python train.py --n_layer=10 --d_model=192 --n_experts=128 --experts_per_token=8 --d_expert=32 --d_shared_expert=64 --activation="swiglu" --moe_layers=[0, 1, 2, 3, 4, 5, 6, 7, 8, 9] --router_score="sigmoid" --normalize_top_k=true --routed_scale=1.0 --balance_loss=0.00533 --balance_bias=false --router_bias=true --shared_expert_gate=true --init_std_router=0.0108 --lr_router=0.00228 --vocab_size=19667 --norm="rmsnorm" --norm_eps=1e-05 --tie_embeddings=false --optimizer="adamw" --lr=0.0034 --beta1=0.9 --beta2=0.95 --batch_tokens=65536 --seq_len=1024 --train_tokens=425700000 --steps=6496 --dataset="wikipedia_en"
Below are experts of layer 4 (counted from 0) of a mixture-of-experts language model. Rows are named router (the router's row for the expert) and show model dimensions 0-191. Each number is 128 + 32 x the weight over its row's rms, rounded and kept within 0 to 255. Numbers have three digits each.
After each expert's rows: "raises" lists some tokens whose logits its average output raises strongly, later layers aside; "comes before" lists some tokens at least twice as common just after its tokens as in all text. This comes from a sample of Wikipedia text that the model never trained on. Tokens count by the router's weight.

# expert 122
router:143103154144126122153153136164155097103078178138192122119159139149120146114070109111105125154122115061098062077099131106101119122150119137094135140146121119153153154106122129199137136117169177181045170158172087123111167145058154124228186067103159105129109128172155132081098094120095164133127123137082145060146177140135130159154131102136143148118167168113132168098094145094140070157123185099139023136102131150162144161114102109147167133084150091157136141086164105078117166124087157115137118170147115165091175169116172166093098097123123113098093149155119169111098091153128101066
raises: " The", "\n", " In"
comes before: "\n", " The", " In", " He", " It", " "

# expert 66
router:138053081160111074111135131145099051105089138131156124107183099106181148141093112131207115129134148106168101179140114129164072129123125072120117163077108074160177142121177088140110123084105147137085170096208148124130100110145096174157139196117150047138187133119165114102091133087144129153156113161132091078129170176095155143151149096168154081104158103126162140081118113117138056125096120105138149117140109193171131122121134131119040129090125176145060103116109137089181136125093119060130140154112112181098111194131163123131139106144154122128157127085114141078124143127089102125
raises: " of", "\n", ";", " from", " and"
comes before: " of", " in", " to", ".", " and", " for"

# expert 119
router:052052076129128098125140182138092136130118144134176138121137151133085137143118105150129144135127165136117094120122124131138074088093162111116135135125135118157176106128162133158116097090094206158042148122208136083157113137118071158170197139102180103172181092176177109125108153174095152123115148078142123061130098169128095116105093088064187114115145141190146156135059127114131092141085111089162141075120120177165155143147086092100113135136158135142155095126135108094163126203116150162153130088121197151099127161094175164116124110101091134074135136104059119161116141089119167123
raises: " the", ",", " also", " is"
comes before: " to", " by", " in", " as", " on", " of"

# expert 37
router:137069140143126076125171153117148153092111151141131123115195123148113143122133081125074169100120118096156101089152106090127130115107133127131142141163133155138152184131099107142079138101123203138077136156149113111101107109092129170182123084149217144113128131149152128069034133102106154174142148163079109101162182172132098222180104101122118145151160098126155142072099115184106071184128126065170163095130138155121114178123160076108026156145156152156139100087092094113127099100136109135131141125097178098103114159094125092087127066148113161081122149127151172141144168108158131081
raises: ";", "m.", "–200"
comes before: " |", "4", "6", "5", "7", "8"

# expert 1
router:111065134109120075160135144117085145135130122167192133175159129183135137156100139160124127135072142076145073125151162099151087115168143105077102130170069091093105129114140136113117097066136242184050135082150102133113130164122130147172148117100151108112105162103110089066096104108170155133124162126092136092124139135128132116203100119104178102158155119144147185124164144160099113159137111096175084123192102171175108157058171079053109118144148144128098132050155097109106134135104111134121086094068167145097107121146171141122119079160131158141145119146069128145144147106122098079
raises: "\n", " is", " was"
comes before: "|", " |", " a", " also", " was", " not"

# expert 26
router:131132100149146095185142156170130141145090085160215126144113131153149133085109147160112142148169174077158057102127121166176153129079087111109157119171147142122144181136091126142133103152145166106080181113139122113148084115087081152164179142113109145134114149187103082075072126114133138133112086089119085105153141150160071143136102136116131067155208170157121126135080111129077083172136152024141101111130095191099133187129166123119125167084085134147148110095195083123102134167124138135129097073101142123105078171070183117103083088090114151079161146141161130116137121110101124101
raises: "\"", " time", " new"
comes before: "\n", "-", " is", "The", " =", " Genus:"

# expert 98
router:146091105109137141100152117140142082119092181117144132116148129109124137065114131120195133172105125098149112086094171081186145114138126116078108133107143126152159136115138133160166146145137156143041147113140111106101101137078147139189167106097174125098108147164160105046095112113098173129097125088085086094113164152152157135150117112120112074093129107113120089134117170163126116158126150060255091134148091157101159159087080059132163131089126094133134144117141138103126121112129130070156101138098091169069081119128175118093156098091091104047100097091108140063153174115079108081
raises: " ", " Succeeded", "\n", "\n\n"
comes before: " ", "\n", " 0", " 1", " —", " 4"

# expert 59
router:150077117116101039102167161168141129108056156123136125096155156143109138136122080137090206115135150078165106112182102114099127137145139157134114164164138160154140144131128102173130095099118143149111119144122152073136118111069126175182139096125178059063139130184148137060108126114108127201139104143125091127125171141139129193155121155137124165155166135144142138071115141148074084192103124066171111122103120179130098186115127093103000134130176148137122088094136100121151117086089099170132136112102187115132131142117131117073145078132119139109077160140096171144136147117132127081
raises: "\n", " and", ",", "s"
comes before: " |", "7", "4", "5", "8", "6"

# expert 43
router:158094139102120072115163127143149137083067148131135104085147152170136129126129074150077169100128153101137066126193118094095119120147144136140131146148133156154147157106122098150088084109123155132106148148119123103135113112090112170162124114155216076100158113162142150058116110098121129198157112158124094097111147175134140190130125106123126180144171118106152154063103143151101075187150126070186121101137121154145098157123182108099000124131166137149111126109143095137152093097099120135129156133087185121127129130079120104099143075145123127110072193108153183121143169104135116072
raises: "8,", "9,", "6,", "7,", "8", "9."
comes before: " |", "4", "7", "5", "6", "8"

# expert 22
router:166155155132104169151151139207142128074126096153142126158154134130138150087128121098124144131120113114136095146111114140134132066169103085095154119108090097159150123126140137168133113099142205140054178089184168103170093142079116144206113130129172116134118167149139042104117156140103089167179145110138083120096122157166131158183079086138141101137162153137177116108103097179101106161130167128162057126097079176141192131139086154136043158059117151100123113132143095148098151099122122085149092154120158154061136121103093070118149041100112139149171179111128124159171102117113166113
raises: " there", " they", " this", " it", " while"
comes before: " and", " the", " he", " it", " but", " which"

# expert 80
router:120085097113125078128184125167149135119099136172198101140121123142126146084088127151093153147116143049131118069111134089146099109096146106135138150141139110171134141096167114146110128064147169120087141074143111094131108102099128179193188124137154074123107177147172141086054079118139179158103133104138088107142176188141118183179083117129117094136151105139084144086152126129075060193114157094180065142108073218144158187188177072130102158136140141142104125131149130108126119148116111130149106109107156135090096142143110142097113110138104160089172099172108140130128160104074148060
raises: "omen", "ged", "izing", "ations.", ".)"
comes before: " |", " to", " be", " been", " than", " with"

# expert 64
router:153048157106125112132206139197115171074110125102134219128117077112147151101052093098151091117149162081101113149164131095175121147123147106124144115178104074162107146107153109104142127141131187102070162106159148156175154131137103171145162137106174075164100194159121131061071068162143158139113137140118069080117184123121131132148093143086176078119124158103164167152125164132107123160142180069163102120097118156073116135117129133153053124135117159110087158098131154102124141089158129097135120114109182130126134086166152102099120133151121144119122094132078125149074083155072094084
raises: " the", " some", " them", " various"
comes before: " the", " a", " to", " that", " his", " in"

# expert 53
router:165096142136109114095225135165126146081116114115169106078173126153160181118103137130100111155125161105069095131141110152094131112173108079107142137098106121163167134139153123150128156127097185099056152105189117117122109193061138145166116109125193105134089178134139097102089129111152104151153196135142092113084124171139163164100083096071137131063176128165196126102088156188083081146133155106153069116140129132167137140130128142141069167104091119095099153111154115145163156127107079112160105192142159192059080124112103087088157076119121140080165149088100145134105144122139153151
raises: " |", " this", " ==", " ===", " Other", "\n "
comes before: "\n", " and", " The", " he", " In", " He"

# expert 4
router:149052106128147083123173153140088107110120149141180164152152094131103145127120132138117140128116160088161099100125115104165131152100133101073065176175102125168137161097137093147136144097101148099079163114158142088139142155080081184170157161147203060157078183163127093101045115145180128143132127143151076120147099191171094136184141104115110104140154128123094120123121182135098076172113191059148071135084125218177153172130097082098085137138131137136102159094191155074130113141143121121118085086111155132078114146138164133101105098140133159113137084152095135098169155130084140110
raises: "mond", "land", "oh", "els", "ess", "ters"
comes before: " in", " to", "-", " by", " on", " a"

# expert 109
router:139109127121120159122156142214144115117110104146151140137175170124155160085110124133112108136106134122083097107095142133127107087173071085095124107107096097201124122156132088148127165110146140109069140086196107139165113130046108136179179150145157075126153187175128080086043125179165102122148134094175064124146124128173174177153133094109102128116146178166147116105134124160099085133157172129182045138136077187157170117150129135147083124045161159119150123117151157139152138110111140114151109134093169149065108116070124113116126064125143088100163155114060128176107158130096114128
raises: " a", " the", " an"
comes before: " the", " and", " which", " but", " he", " a"

# expert 38
router:127111132152085082139154198182107097095087138122146155146178128159168145109105128119101158106111128074145086063119174105133114092105151120136105151178118140150154137127146077165149118090150136122047157080162104064143121133121134170177136130115165063109053159135130114124056086128182118192125067126149089089149162178098148159213079090146155095161144118151150139114196135127115084206153129062168109102124089173160097152119082093116085070085103165170112163094141160133126152156133134112128129138127148125098136180105163125091121064127120128110153173140128168112144157130121099096
raises: "ly.", "ly", "ters", "mond", " Muhammad", "ves"
comes before: " of", " the", " to", " was", " as", " for"

# expert 102
router:149060125157132063137147151116132054093107113118140126127216102079149162145101095112151155164094128072168117147115104142150135085181145057132099171098111095107189133098171099148152099071132101099085187110147145122155102129110112176160143169107134079103195160129152105084072152075154143156167087168140080068135170160113128159178124080145157142138158136128162130114113102141111084131144103115120149094166138198164161139139099096134040119071090163130099157076108115138182136124117137051127134145081144159118118223094152128101127131128166114124145134115125114087138158123113124144
raises: " of", ";", "\n"
comes before: " of", " in", " and", ".", " for", " was"

# expert 126
router:167117098198110107101168139208171074082113150140148114113134097137156142069105077099099168131145138070186120108124112121126114098167093061116134141139112121099188148137187155178123163105127176127083181101151117099101081156092119152172132136120178110141113194106141053123093110104116155105126150108138150094090171211100126123164076115069170069171132133134140049116132121111073094133093114085178136110102056164125190183130143105122108154110124137095176109100187118128132130135142117116180131137096181096095098149120128102089142148111119168116090143159111120128116101184119100111
raises: "'s", ";", " with"
comes before: "\n", " and", " States", ".", ",", "'s"